{"n_experts": 32, "d_expert": 160, "d_shared_expert": 0, "moe_layers": [0, 1, 2, 3, 4, 5, 6, 7, 8, 9, 10, 11, 12, 13], "routed_scale": 1.0, "balance_loss": 0.013, "router_bias": true, "lr_router": 0.00158, "vocab_size": 10051, "norm_eps": 1e-06, "optimizer": "soap_variant", "batch_tokens": 65536, "max_seq_len": 512, "train_tokens": 331800000, "dataset": "wikipedia_en"}
Below are experts of layer 6 (counted from 0) of a mixture-of-experts language model. Rows are named router (the router's row for the expert), up (a neuron's input weights, with its number) and show model dimensions 0-159. Each number is 50 + 15 x the weight over its row's rms, rounded and kept within 0 to 99.
After each expert's rows: "comes after" lists some tokens at least twice as common just before its tokens as in all text. This comes from a sample of Wikipedia text that the model never trained on. Tokens count by the router's weight.

# expert 19
router:47 77 52 65 52 26 47 44 55 37 53 68 34 69 52 45 39 49 30 43 71 29 44 57 36 60 42 33 28 67 49 61 51 40 45 54 45 73 43 33 26 33 37 46 55 70 23 54 40 42 64 48 28 65 45 51 39 53 47 52 69 71 68 43 59 72 56 73 44 59 53 33 46 61 41 37 31 33 66 68 46 76 73 73 50 73 17 45 70 67 52 37 29 08 66 46 30 72 40 38 26 27 27 53 42 35 49 71 46 43 71 35 67 63 28 42 39 31 55 52 32 59 69 28 67 48 74 64 43 24 68 47 44 71 65 63 74 34 34 49 35 67 35 71 38 64 41 68 33 68 29 53 47 40 35 41 55 50 59 55
up13:46 57 67 39 70 66 40 55 36 65 29 55 64 19 47 45 39 31 49 84 49 55 47 39 50 56 61 63 55 54 69 20 64 59 43 43 50 54 43 47 63 71 47 39 47 43 43 47 43 55 64 38 59 43 60 43 61 54 44 16 48 54 51 41 64 46 55 49 49 39 37 50 82 57 58 99 42 40 37 59 28 58 53 51 45 50 53 40 87 33 44 45 75 74 25 46 69 53 18 50 56 48 52 60 44 35 14 39 65 61 35 39 53 26 32 21 40 43 29 58 79 40 72 53 51 44 65 39 59 55 32 82 55 46 32 38 65 42 54 48 61 29 53 52 53 28 75 43 76 53 43 64 94 20 45 44 69 50 66 30
up14:58 69 61 42 24 64 99 61 65 78 52 51 83 61 65 56 39 75 67 61 35 55 62 40 25 26 44 54 59 37 67 56 72 69 50 24 60 37 68 48 35 47 60 56 40 66 51 54 86 49 35 65 40 47 72 65 45 51 47 52 47 51 42 74 09 61 48 40 69 53 32 56 55 52 59 73 90 27 23 42 51 39 42 35 43 62 74 69 42 37 53 51 51 61 49 66 44 58 70 47 52 38 45 69 37 49 50 31 28 41 48 33 49 75 47 45 57 46 55 46 62 53 54 41 53 50 32 48 68 68 57 39 71 58 29 41 46 58 64 74 49 15 44 49 55 52 50 74 53 39 41 86 44 55 46 70 67 64 55 32
comes after: " |", " 1", "In", " 2007", " In", " 2"

# expert 8
router:56 33 76 65 39 57 26 37 26 44 38 59 43 30 19 70 48 64 40 79 41 43 43 41 42 75 61 59 51 56 47 54 53 51 51 61 53 37 53 32 66 49 19 46 49 68 55 34 33 47 57 39 36 64 66 26 77 63 31 72 35 35 41 75 54 49 37 52 50 37 62 64 36 76 50 37 55 36 48 47 41 91 42 41 44 69 88 55 67 43 36 68 60 45 82 52 27 20 68 48 70 39 39 43 35 66 50 61 61 50 59 20 75 68 71 61 48 39 41 46 56 23 62 71 42 53 36 60 70 58 56 23 55 57 53 37 46 48 26 52 57 60 52 51 65 23 33 62 12 58 60 71 55 58 44 53 37 43 64 40
up0:41 18 60 51 45 41 16 57 18 45 64 34 49 59 09 45 49 43 52 50 44 68 60 53 46 34 40 41 93 51 53 49 49 84 74 75 55 53 47 46 53 60 53 57 50 30 62 27 45 54 99 57 43 36 45 56 35 27 50 45 57 47 32 47 26 62 40 52 40 61 48 50 54 50 43 47 71 41 25 47 77 37 51 72 40 26 31 37 69 39 62 51 59 69 65 46 44 55 48 46 50 56 49 44 46 66 21 63 63 58 50 50 30 42 36 52 58 67 57 73 65 33 48 48 40 62 43 58 55 50 49 50 77 40 54 58 31 57 63 43 45 46 41 19 32 28 28 66 51 42 55 62 46 45 65 82 20 52 06 50
up1:48 55 51 51 38 58 70 63 49 26 60 56 51 36 39 42 66 52 58 64 17 56 62 59 38 51 49 43 50 63 52 50 51 70 46 33 62 39 48 49 57 43 42 67 33 65 57 46 70 64 37 33 23 34 05 49 49 42 60 88 51 51 61 50 56 35 57 58 80 30 48 49 48 68 40 44 50 77 40 51 43 63 62 48 46 51 62 04 28 92 48 45 79 49 46 53 36 13 52 55 56 67 67 44 50 53 59 50 84 53 33 32 49 55 53 60 56 64 13 87 71 59 43 37 39 79 56 56 49 53 49 31 81 42 42 44 24 55 54 54 81 24 48 32 50 53 38 52 80 46 54 55 40 57 33 60 41 47 52 38
comes after: " the", " a", " to", " first", " his", "'s"

# expert 22
router:27 30 40 40 55 62 56 49 65 66 93 52 41 43 43 27 37 43 35 32 63 22 65 51 61 55 63 68 51 28 36 71 65 72 23 33 42 56 71 72 62 87 60 69 61 55 54 64 47 42 25 48 55 61 47 74 50 32 28 59 74 54 59 84 72 67 52 48 50 43 49 60 62 34 59 61 58 29 48 37 52 57 59 38 78 57 65 47 67 48 32 42 34 35 38 44 89 42 75 63 49 58 50 42 31 69 41 54 45 38 53 44 54 62 54 14 43 75 31 47 33 23 49 29 56 45 43 47 41 51 31 61 47 37 50 58 47 83 53 54 40 56 58 46 39 57 38 56 25 37 52 18 50 38 43 56 55 28 53 18
up13:89 52 49 53 75 23 48 33 38 32 56 47 55 51 42 80 59 59 35 60 37 56 63 46 17 48 59 66 17 48 37 51 54 55 53 49 51 49 72 51 44 48 45 44 31 43 59 49 99 84 49 63 60 30 54 55 37 52 75 58 52 55 33 32 62 37 22 51 56 53 57 64 37 26 45 53 53 55 52 72 63 74 62 58 51 80 52 45 61 51 51 54 38 29 52 43 46 32 53 47 84 49 54 59 56 70 31 52 22 38 26 34 78 38 56 41 68 58 32 52 47 41 60 65 56 29 35 61 58 48 85 42 00 70 48 59 46 51 29 52 45 47 70 43 48 57 42 61 41 59 49 18 50 30 40 29 50 53 35 40
up14:28 63 54 44 41 83 39 71 50 29 61 54 58 72 45 50 43 56 63 18 50 51 50 51 45 48 63 14 72 50 44 73 85 63 65 40 31 79 56 44 52 81 61 52 48 43 84 47 35 89 50 62 32 39 54 31 27 63 42 39 34 50 64 64 49 46 39 48 49 40 29 40 43 43 48 35 85 50 41 19 48 64 53 53 48 69 43 52 51 70 52 37 63 58 33 52 57 60 14 62 31 51 47 46 45 60 48 25 53 55 52 51 40 47 84 53 49 54 71 44 41 36 66 33 36 61 26 22 40 70 47 25 31 53 54 43 55 47 46 53 76 47 29 51 32 42 57 47 42 27 52 43 45 36 47 87 58 51 14 61
comes after: " was", " and", ",", " is", " were", " to"

# expert 27
router:61 42 59 43 57 50 67 56 48 58 42 15 39 40 43 59 58 34 34 36 44 53 66 53 31 27 57 61 86 48 64 68 76 50 51 49 56 55 80 53 73 40 53 75 70 60 50 79 75 36 79 46 61 53 52 81 45 41 57 55 51 42 64 48 62 65 42 23 36 42 17 49 33 47 34 39 45 39 29 27 47 47 44 15 46 43 65 33 72 50 36 43 49 53 37 48 42 31 70 69 39 45 33 40 45 54 53 45 64 61 47 40 67 26 32 44 44 59 59 45 69 27 49 35 48 58 42 44 14 25 56 41 49 58 33 36 34 62 92 44 38 76 54 30 73 55 36 66 47 13 53 62 29 48 43 73 34 66 61 51
up13:49 43 38 57 49 45 58 39 27 17 37 44 52 60 43 53 54 64 58 33 57 42 53 66 46 32 27 62 49 56 48 49 46 63 83 34 76 49 66 82 49 40 21 51 51 47 49 62 45 55 32 43 31 58 22 43 34 53 91 41 35 51 53 62 55 43 65 59 74 46 36 40 89 47 36 54 89 52 47 54 65 44 63 55 76 45 40 40 52 64 41 65 63 58 43 54 66 25 57 19 47 59 56 49 24 54 60 50 42 52 44 52 53 41 55 49 72 38 86 48 00 31 52 72 29 24 69 47 46 72 50 76 34 22 58 50 56 63 32 61 52 44 57 11 50 69 51 55 49 46 50 59 47 41 42 43 32 41 50 71
up14:41 40 31 56 22 48 38 62 50 02 41 68 18 47 50 69 51 00 44 65 70 40 74 70 49 32 40 37 46 54 55 56 50 69 68 46 71 38 46 29 66 56 58 46 74 40 49 63 31 26 71 75 54 29 52 48 59 44 41 54 33 49 74 59 32 97 56 45 29 50 78 47 70 48 48 40 57 57 56 42 49 64 30 48 47 42 54 65 50 47 51 47 50 50 52 54 34 45 41 45 78 42 48 84 50 73 41 65 55 47 52 53 76 36 28 37 66 29 51 51 51 52 30 48 60 51 47 40 50 40 48 30 27 69 62 42 51 44 33 48 50 27 43 54 56 63 44 31 09 22 35 40 60 54 60 49 26 65 38 47
comes after: " was", " he", " It", " He", " is", " also"

# expert 13
router:54 77 46 67 55 30 39 57 54 30 48 67 35 65 49 35 25 49 32 43 67 30 48 58 38 54 40 30 28 64 52 65 46 35 42 48 49 65 46 34 31 34 32 52 48 73 28 48 49 49 69 45 32 69 44 42 39 33 49 58 64 85 68 49 63 73 58 72 38 53 52 32 41 64 33 48 24 34 57 65 42 69 74 73 45 65 19 54 65 67 53 35 31 13 70 39 32 70 39 31 26 32 32 47 41 33 49 70 49 45 77 43 69 65 31 51 38 37 62 54 27 55 65 26 64 48 73 55 52 26 68 46 55 71 69 61 59 33 38 48 35 61 34 76 39 57 39 67 28 66 28 49 54 38 36 32 64 52 61 55
up0:50 27 44 72 50 75 70 49 33 54 61 45 80 53 69 56 25 46 49 66 60 31 30 61 52 43 48 99 67 70 59 43 86 68 33 27 59 38 56 53 50 65 47 51 59 49 67 57 46 48 32 91 52 20 52 52 65 25 66 55 48 66 58 55 71 55 54 48 39 16 49 41 45 45 39 53 50 38 74 66 47 20 59 75 46 51 55 62 31 38 55 53 64 48 32 42 74 29 56 25 56 40 28 69 65 56 58 24 45 75 56 50 58 50 69 63 51 51 78 50 52 58 64 55 66 38 20 31 64 51 25 39 48 54 50 57 48 42 62 40 45 49 35 51 49 41 69 15 52 50 55 80 54 65 41 36 61 71 33 45
up1:52 76 30 52 40 79 21 77 52 36 63 61 52 35 43 49 64 70 02 57 31 58 46 62 44 38 55 58 60 61 37 32 60 63 50 66 50 53 40 46 92 37 60 48 32 47 86 30 59 72 46 73 57 10 37 32 47 53 47 53 43 63 50 34 36 33 53 23 67 31 52 58 52 75 55 54 47 48 38 55 54 45 52 55 57 27 52 49 63 59 60 48 69 49 53 33 76 50 33 44 53 46 52 49 58 37 26 50 54 43 34 49 52 42 42 56 58 50 45 11 55 49 55 70 74 50 34 81 42 44 62 45 42 30 32 91 34 53 66 76 62 49 17 44 41 26 35 32 54 63 64 79 50 55 58 63 51 57 51 49
comes after: "\n", " |", ";", "\"", " /", "\n "

# expert 5
router:68 73 54 52 63 36 70 67 40 51 39 38 19 37 59 69 70 29 43 45 39 57 58 40 66 34 62 59 28 51 76 66 62 59 59 49 59 55 49 64 74 71 40 57 43 67 64 57 40 18 43 54 46 36 48 65 48 53 49 37 62 51 42 36 73 24 46 61 53 53 24 44 42 51 46 41 46 33 26 22 45 19 60 53 59 42 34 59 52 69 32 30 39 84 61 57 22 42 62 42 83 61 52 60 23 45 47 71 66 63 70 65 48 59 18 14 31 53 77 30 43 45 49 51 47 67 58 56 29 59 64 56 50 67 78 46 71 33 73 42 50 24 25 51 68 69 46 47 38 31 54 59 56 34 31 48 48 62 73 55
up0:54 53 46 46 46 40 57 34 32 37 54 44 34 50 51 37 34 74 78 60 56 76 44 62 25 53 73 67 57 59 48 67 46 29 51 46 50 48 59 34 39 50 35 67 57 53 57 55 43 82 13 64 44 51 88 49 44 67 60 41 43 53 47 42 47 26 38 28 55 41 25 46 49 58 42 17 45 40 33 34 47 33 47 39 42 53 99 55 31 69 34 52 32 67 48 63 35 28 24 51 61 46 20 57 73 78 48 33 36 46 33 58 58 62 32 17 51 44 65 36 41 42 35 66 45 48 39 53 53 75 44 41 54 44 39 49 55 61 45 58 58 34 58 71 49 63 46 26 36 78 73 27 40 37 51 34 39 48 54 08
up1:66 63 64 31 43 49 36 62 77 57 67 40 42 56 55 40 51 53 40 58 25 47 36 45 42 58 56 64 51 44 50 41 31 48 58 48 50 42 54 17 47 51 58 48 87 73 55 48 37 15 59 52 44 56 56 52 59 35 14 45 47 42 42 42 47 51 50 66 45 52 25 46 92 43 47 64 84 49 50 53 17 47 53 43 30 50 40 45 37 48 42 62 66 22 48 64 33 56 70 35 80 45 73 49 37 85 51 39 40 21 54 70 60 51 40 86 61 48 55 54 76 49 28 22 52 53 45 29 59 50 47 57 53 88 47 36 50 42 57 97 40 31 85 48 19 41 58 63 67 58 47 47 64 66 56 48 47 45 51 55
comes after: "-", " |", "|", "==", " •", "See"

# expert 26
router:35 57 29 74 57 34 52 56 40 50 39 74 35 43 77 69 47 72 26 39 49 52 50 63 73 26 23 46 38 46 58 32 60 39 50 62 58 47 32 60 48 34 53 27 20 68 52 71 62 70 53 63 46 72 37 49 26 46 72 28 47 66 50 35 58 62 61 80 25 61 44 60 50 74 40 73 67 68 65 35 46 64 43 71 57 46 33 70 45 57 59 41 30 37 66 64 48 51 62 35 32 30 59 58 36 37 49 55 61 61 45 62 39 61 17 50 47 45 69 34 42 70 44 76 39 25 48 64 67 60 61 23 51 22 27 88 57 51 59 74 37 56 64 66 38 49 67 61 64 25 41 39 31 56 24 52 57 34 51 49
up0:37 54 51 13 70 36 50 34 56 21 67 26 50 50 46 34 36 54 62 54 60 40 37 51 27 37 79 57 43 49 41 63 44 68 66 68 51 43 55 54 78 44 44 64 51 39 80 64 32 51 41 56 62 47 52 42 49 96 81 55 79 54 60 44 30 63 38 48 12 76 54 78 66 32 35 72 26 44 67 61 82 48 46 65 40 57 76 42 48 26 33 47 86 59 46 40 50 35 44 67 55 82 60 20 45 52 53 24 39 50 55 39 33 74 47 50 43 43 53 46 53 50 38 61 65 25 41 47 26 53 64 54 62 42 52 89 50 51 52 46 55 51 39 56 46 46 35 47 58 40 38 63 43 30 28 45 44 45 59 57
up1:18 41 76 69 42 42 44 59 32 18 49 69 54 60 52 27 41 41 57 34 38 64 50 52 43 52 91 41 49 50 57 89 51 44 47 50 36 48 52 80 80 48 13 50 48 72 22 50 55 58 73 44 59 45 54 51 48 68 62 68 55 65 48 49 45 66 65 40 30 39 23 55 52 19 48 51 53 67 47 78 46 61 43 42 47 26 49 58 57 43 36 69 51 50 45 71 41 45 52 50 79 48 51 72 57 60 12 49 55 46 48 62 51 50 40 01 44 60 59 48 38 49 51 47 41 29 50 26 46 41 11 47 55 74 34 50 48 50 34 60 58 55 44 38 50 42 48 52 55 62 62 20 71 68 38 77 54 66 47 15
comes after: " (", "\n", " \"", "-", "==", "==="

# expert 3
router:61 61 29 58 19 48 48 44 47 27 66 58 58 45 47 30 50 57 40 33 84 61 21 55 45 31 63 38 59 58 28 37 36 59 26 63 56 65 68 04 34 33 77 37 77 55 37 48 55 64 66 44 43 55 40 44 52 43 67 71 69 47 36 28 48 60 34 73 50 38 45 32 50 53 38 51 24 51 55 73 61 47 81 48 61 63 34 41 54 67 81 44 25 63 49 52 43 35 58 58 42 36 39 37 30 27 50 48 30 58 54 57 48 42 30 52 81 33 47 20 43 71 65 37 49 53 55 68 66 77 39 69 57 57 50 63 89 54 51 42 47 61 32 56 56 37 31 45 41 65 40 59 57 63 39 27 81 65 66 38
up13:66 69 35 40 64 46 63 34 69 52 49 45 29 51 22 85 45 51 60 50 50 46 32 55 69 18 52 38 50 24 29 37 40 52 47 70 28 51 47 70 56 61 43 40 29 31 63 47 63 50 50 51 82 68 62 54 64 44 66 52 44 23 33 64 59 48 55 40 63 35 40 64 41 47 40 78 48 52 51 30 51 53 65 35 41 64 55 23 37 39 49 43 59 32 47 59 26 44 50 48 49 55 58 50 39 37 44 14 37 41 48 63 59 58 49 40 44 52 42 44 36 63 31 47 50 52 10 67 60 37 55 34 52 58 47 44 74 56 49 13 50 11 93 53 77 83 27 61 53 43 42 90 24 33 37 37 55 41 39 61
up14:44 21 50 84 07 48 75 37 44 42 63 58 50 54 41 30 65 35 58 44 43 61 38 73 64 47 43 46 54 65 24 49 44 41 55 45 54 32 20 88 67 59 47 65 55 62 50 66 51 31 52 59 51 37 66 35 31 47 61 55 62 60 39 44 68 50 56 68 39 32 52 51 74 44 78 37 39 50 56 59 51 67 33 46 51 37 56 79 50 42 12 46 87 77 56 28 41 51 57 53 68 73 51 57 64 61 63 65 39 47 50 36 47 48 37 28 65 58 56 37 52 64 47 31 22 42 41 70 64 42 24 52 64 61 40 82 42 68 48 60 87 47 15 42 58 52 58 50 53 23 60 22 77 52 49 61 51 46 54 54
comes after: " the", "-", " and", " a", ":", ";"

# expert 21
router:57 48 73 46 51 30 25 55 42 48 31 28 61 58 40 38 42 67 73 74 56 21 46 25 42 73 65 40 49 52 31 32 34 56 36 74 22 36 55 65 49 55 49 48 23 48 40 49 42 32 60 79 49 59 49 69 69 46 38 74 65 43 39 67 54 39 46 21 40 39 83 57 43 27 35 56 51 51 60 61 26 52 51 64 40 36 72 58 45 37 71 42 47 23 27 28 52 70 24 48 38 57 65 41 44 63 58 48 46 64 74 43 37 50 51 73 43 50 78 67 46 68 40 59 50 55 46 40 46 57 44 44 58 82 38 59 61 64 52 42 36 66 40 61 28 62 51 48 43 66 99 36 43 56 25 79 40 34 71 67
up0:54 35 59 47 39 49 47 42 53 62 39 63 44 55 71 50 46 41 51 31 44 77 39 41 50 55 22 50 52 28 42 62 66 39 30 57 40 27 40 39 35 63 79 46 34 60 49 32 40 48 47 50 49 70 49 49 49 61 66 56 34 57 22 49 37 44 48 43 46 46 35 24 69 79 61 59 57 46 78 33 46 46 59 52 40 48 58 43 70 36 62 52 77 56 32 67 67 43 51 65 75 68 73 50 43 44 53 00 40 36 45 29 74 56 41 10 50 53 26 59 74 58 34 39 38 72 67 75 63 36 38 50 37 48 56 55 59 69 39 56 52 48 04 66 53 30 38 59 35 66 54 37 36 52 00 40 54 56 64 64
up1:70 58 30 38 28 45 66 55 49 47 48 73 50 45 62 43 29 38 77 70 55 33 68 27 88 50 56 34 35 38 51 59 53 30 54 19 29 43 37 44 31 39 30 07 70 38 54 51 45 47 69 71 70 46 64 54 43 62 56 59 64 55 32 63 38 57 52 97 45 54 69 49 31 19 53 39 61 62 64 28 25 38 19 69 43 45 59 25 60 17 44 56 49 56 53 33 50 45 83 47 52 36 43 22 59 48 55 52 39 49 69 57 62 33 52 54 45 49 38 52 50 65 49 67 31 36 43 32 44 35 53 47 47 56 46 52 75 81 26 63 51 33 52 74 30 48 40 33 54 55 46 56 57 52 68 47 40 52 50 81
comes after: " of", " in", " at", " to", " on", " for"

# expert 30
router:49 81 54 61 48 29 49 51 43 32 52 63 37 72 39 33 34 49 30 39 68 25 47 63 43 68 44 30 27 64 51 61 58 38 50 56 47 72 55 36 30 32 37 50 54 71 25 54 38 44 65 48 30 67 44 43 42 50 47 47 66 74 71 42 59 70 50 71 45 53 46 33 41 59 52 38 22 39 60 69 43 72 77 77 41 65 23 50 68 65 52 44 33 12 62 39 29 62 38 38 28 31 28 48 43 38 47 73 52 36 75 38 73 60 33 36 41 36 52 62 29 60 67 28 68 47 70 68 48 29 71 47 52 69 67 70 72 30 46 57 38 65 33 78 38 59 35 69 35 72 32 46 48 36 35 37 61 62 66 53
up0:33 58 28 59 51 55 65 44 60 54 42 52 53 59 42 51 59 84 43 44 30 80 57 57 50 38 45 61 42 54 47 48 17 56 39 36 20 32 50 72 53 52 75 52 43 29 57 48 45 37 49 58 62 33 56 50 49 35 29 74 22 51 51 55 43 48 42 40 50 50 50 57 60 49 52 34 38 47 56 29 54 72 07 42 16 35 41 38 36 22 56 60 56 33 42 46 56 46 51 80 60 28 49 58 52 30 55 44 57 76 34 86 51 39 50 37 66 64 50 57 73 54 37 49 55 86 27 51 54 53 65 62 69 39 53 64 58 47 37 33 52 00 49 23 39 09 67 68 37 27 42 56 67 56 80 55 55 50 63 59
up1:10 48 37 32 52 43 47 50 54 67 74 25 58 65 46 54 41 48 79 36 25 35 50 43 41 47 39 58 48 58 64 50 50 62 35 36 73 55 54 57 62 40 46 60 49 45 53 68 70 55 36 68 75 62 31 35 47 52 60 48 57 72 46 77 49 03 48 57 19 44 26 43 60 61 50 15 50 18 60 48 48 74 52 60 56 00 45 59 48 50 36 79 48 55 40 55 74 29 52 55 54 37 61 28 46 76 53 36 55 38 61 77 59 41 68 52 77 41 46 31 65 57 71 36 62 83 55 22 36 37 69 32 46 66 51 57 32 63 60 51 64 28 52 50 36 50 52 62 51 60 64 46 52 55 49 62 34 49 62 51
comes after: "\n", " t", " to", " also", " Preceded", "ā"

# expert 16
router:70 35 33 38 58 20 36 40 33 50 39 36 41 51 46 50 60 41 49 38 49 54 23 54 52 70 47 50 56 46 51 63 26 57 59 71 32 39 32 30 40 45 39 29 49 64 35 52 60 52 33 45 31 46 36 44 69 74 43 51 25 67 52 63 45 62 30 39 63 61 42 30 43 35 47 52 33 27 59 17 31 74 38 73 55 43 45 55 36 60 55 47 52 78 49 35 23 72 34 57 37 72 29 53 48 33 24 66 72 72 37 63 49 58 66 50 71 87 60 57 32 66 80 68 57 62 56 63 58 69 61 90 79 61 53 46 57 41 65 61 49 73 65 51 40 42 52 08 23 64 38 69 46 49 52 39 35 49 35 48
up0:99 65 56 50 38 77 50 37 50 51 59 50 77 25 56 68 55 54 25 42 37 50 19 35 59 48 67 52 23 57 42 39 49 37 55 50 79 53 54 10 32 50 44 56 39 47 61 50 27 68 94 49 29 50 59 47 57 16 66 45 37 55 55 38 54 60 46 44 47 52 49 37 46 60 80 33 62 54 51 59 49 43 63 52 56 45 48 13 62 46 46 68 43 51 68 58 62 43 31 65 43 07 46 62 37 16 59 43 71 54 59 21 37 48 69 50 52 56 54 51 55 09 23 48 44 48 40 38 48 50 51 40 69 56 66 53 53 29 49 12 44 43 71 54 40 52 47 41 52 70 44 49 62 60 68 66 45 68 55 51
up1:47 63 41 71 44 37 61 51 58 50 38 45 60 28 25 44 63 61 36 50 56 65 48 47 83 79 34 67 75 67 53 39 39 48 67 63 32 66 50 44 44 47 54 87 67 25 51 65 66 20 53 56 26 18 55 29 38 45 54 19 51 50 46 50 49 50 71 48 60 75 12 44 29 52 86 65 51 33 73 53 45 56 25 33 40 49 36 42 31 47 52 69 49 28 34 63 63 41 52 63 54 31 69 38 41 47 48 53 47 48 40 44 43 44 51 40 58 44 45 50 56 59 16 35 67 50 46 30 49 51 64 75 02 50 80 34 51 45 67 37 46 69 68 40 51 53 65 58 60 34 50 64 48 34 34 33 25 50 47 26
comes after: " ", " 0", " 1", " —", "0", " —;"

# expert 11
router:66 43 70 68 52 57 64 73 32 43 57 82 42 29 48 66 45 79 48 36 67 29 41 33 44 52 41 57 48 46 74 47 58 14 48 43 34 49 68 63 57 27 33 81 25 60 38 78 56 51 62 60 52 41 32 30 55 53 66 79 51 59 43 54 64 36 54 50 57 32 72 53 45 50 44 29 51 57 43 54 44 45 60 38 26 58 63 26 60 35 61 52 54 56 41 76 49 59 65 72 82 71 56 33 48 33 53 35 61 06 47 48 31 36 63 48 40 50 63 44 53 43 54 38 40 35 48 71 54 72 56 31 36 55 59 51 18 60 48 32 50 35 50 16 52 40 35 53 77 52 63 85 79 18 51 60 46 71 46 38
up0:42 13 42 54 72 50 53 62 17 43 36 36 69 44 39 71 57 44 49 59 42 34 62 25 49 66 51 57 51 19 56 49 53 73 49 40 57 46 36 40 53 45 78 48 55 66 49 77 28 51 56 59 77 51 55 58 42 64 39 85 45 33 40 49 61 56 90 66 51 51 40 35 44 39 38 72 52 61 28 19 62 32 36 47 25 64 58 40 46 75 70 69 61 35 43 34 55 47 48 48 43 46 46 57 62 58 43 54 59 34 40 39 51 46 67 46 52 63 34 27 44 31 74 54 72 74 48 28 62 40 37 35 47 69 39 01 56 68 66 39 28 29 48 68 40 78 41 80 45 35 38 39 51 61 52 37 49 75 32 68
up1:52 58 58 72 49 50 65 57 82 25 88 63 71 03 58 44 34 56 45 54 75 51 55 37 51 64 35 71 52 65 54 64 54 51 45 41 32 64 58 54 31 66 50 34 51 59 43 49 60 45 61 52 49 76 37 36 52 55 48 59 48 52 58 31 53 50 61 51 51 62 50 63 44 26 50 62 51 59 32 82 50 71 54 74 66 31 68 49 66 54 64 39 26 30 50 46 64 09 46 40 72 31 48 52 61 44 52 11 40 67 50 98 51 60 66 52 48 64 58 54 49 58 67 48 38 57 48 44 40 53 48 72 45 50 33 31 56 29 45 74 69 43 37 36 30 58 61 51 71 38 51 79 64 41 32 45 32 32 26 87
comes after: " the", " The", " a", "The", "'s", " his"

# expert 14
router:47 56 35 45 61 53 29 44 39 35 66 22 56 74 60 38 61 71 43 89 48 68 56 45 43 57 29 44 32 75 18 48 45 45 50 39 74 51 34 43 36 30 32 54 60 52 60 65 72 51 84 22 48 44 46 61 64 48 20 56 38 64 58 50 52 61 73 45 69 60 56 43 37 59 33 61 38 78 39 32 49 66 55 56 61 57 58 50 50 46 34 23 53 44 37 32 46 42 60 38 36 58 28 55 55 56 72 60 39 60 75 52 49 63 44 48 39 46 50 36 40 36 64 59 33 14 65 70 18 59 65 43 76 73 56 39 67 41 20 40 49 56 26 70 74 62 21 53 83 68 31 67 52 62 39 41 40 45 66 28
up0:34 50 65 31 62 56 42 61 86 43 78 55 54 44 43 24 25 39 52 60 16 49 61 65 48 52 32 47 82 52 35 55 46 51 27 56 18 71 54 53 67 49 46 60 45 34 34 47 55 50 29 64 47 16 67 31 55 78 69 39 54 54 38 49 69 44 59 72 28 50 34 77 52 63 52 30 40 35 85 51 48 32 40 66 51 66 47 48 59 46 23 29 52 51 50 48 45 36 55 76 78 44 59 25 91 50 28 52 53 54 53 42 56 50 26 72 64 18 65 67 46 61 54 41 26 46 38 75 82 43 50 39 50 50 40 73 42 54 32 38 62 46 36 22 30 31 55 52 57 52 43 47 32 34 51 52 51 51 46 39
up1:49 61 72 43 60 51 55 66 46 88 46 66 45 66 50 31 62 64 68 71 81 35 60 61 46 40 36 61 51 66 40 40 41 46 44 05 53 45 53 51 64 39 12 68 49 38 42 51 54 52 58 54 48 47 41 62 70 69 23 61 42 47 32 74 41 50 43 48 43 34 16 73 52 67 67 17 50 38 43 64 58 44 50 81 53 49 47 44 49 48 48 36 18 78 27 43 24 42 41 29 68 37 50 43 45 64 41 45 42 47 71 86 41 46 78 57 53 55 53 24 66 47 71 48 52 82 53 62 26 15 35 65 52 50 42 54 39 59 55 71 44 52 42 51 35 79 51 20 49 47 28 65 49 50 61 39 63 55 45 54
comes after: " |", ".", ")", ").", " information", "|---|---|---|---|---|"

# expert 6
router:64 66 59 19 60 33 64 47 65 31 60 38 42 66 70 56 50 54 60 54 44 48 34 61 26 58 35 52 35 65 77 48 38 61 73 40 63 70 45 67 37 82 63 42 56 21 34 71 57 37 46 38 36 36 19 35 30 72 47 59 55 44 68 46 69 61 45 57 30 54 69 29 40 75 66 56 62 55 58 53 50 56 53 49 38 50 23 37 38 38 30 58 43 69 66 62 33 26 41 45 54 39 40 69 53 71 44 43 40 46 41 43 53 42 37 56 30 39 54 78 35 42 45 55 37 66 43 71 36 32 63 62 75 44 62 25 52 21 57 63 43 39 75 50 22 42 74 61 29 29 71 18 83 39 51 48 72 79 37 40
up13:55 51 65 40 44 46 48 44 35 50 63 30 61 54 64 53 62 67 55 28 48 12 34 72 49 58 72 34 56 67 30 78 49 62 39 53 59 49 39 62 38 44 96 59 59 45 50 33 45 68 28 66 57 57 73 58 75 25 59 78 46 47 23 47 80 49 68 71 68 59 73 55 50 49 74 55 52 56 55 53 80 30 40 54 54 49 50 56 60 63 51 24 44 53 63 44 73 73 58 52 40 50 52 50 25 35 29 42 59 64 35 29 49 32 37 74 37 67 69 57 55 34 54 25 37 61 58 53 49 66 54 41 50 46 51 65 53 33 73 06 62 45 59 55 65 16 57 38 55 44 50 49 82 47 45 86 36 40 72 50
up14:48 72 37 59 42 46 48 35 48 64 50 49 36 46 35 11 63 54 41 35 22 39 40 54 56 65 42 59 61 64 75 49 41 57 57 58 60 67 42 51 53 53 16 35 54 59 48 50 15 62 56 48 49 51 57 50 40 54 53 29 58 50 40 55 50 36 55 50 55 47 29 51 54 57 63 60 60 45 33 56 66 25 99 46 60 88 47 41 54 73 47 37 99 44 35 61 12 70 51 49 73 56 50 30 50 50 48 67 50 61 47 28 32 92 45 49 55 37 45 53 28 45 31 50 46 49 82 61 49 34 75 53 54 66 40 68 07 50 34 47 49 50 47 50 52 50 49 72 25 58 66 51 70 27 46 53 52 29 41 59
comes after: ".", "–", ":", ",", "′", "°"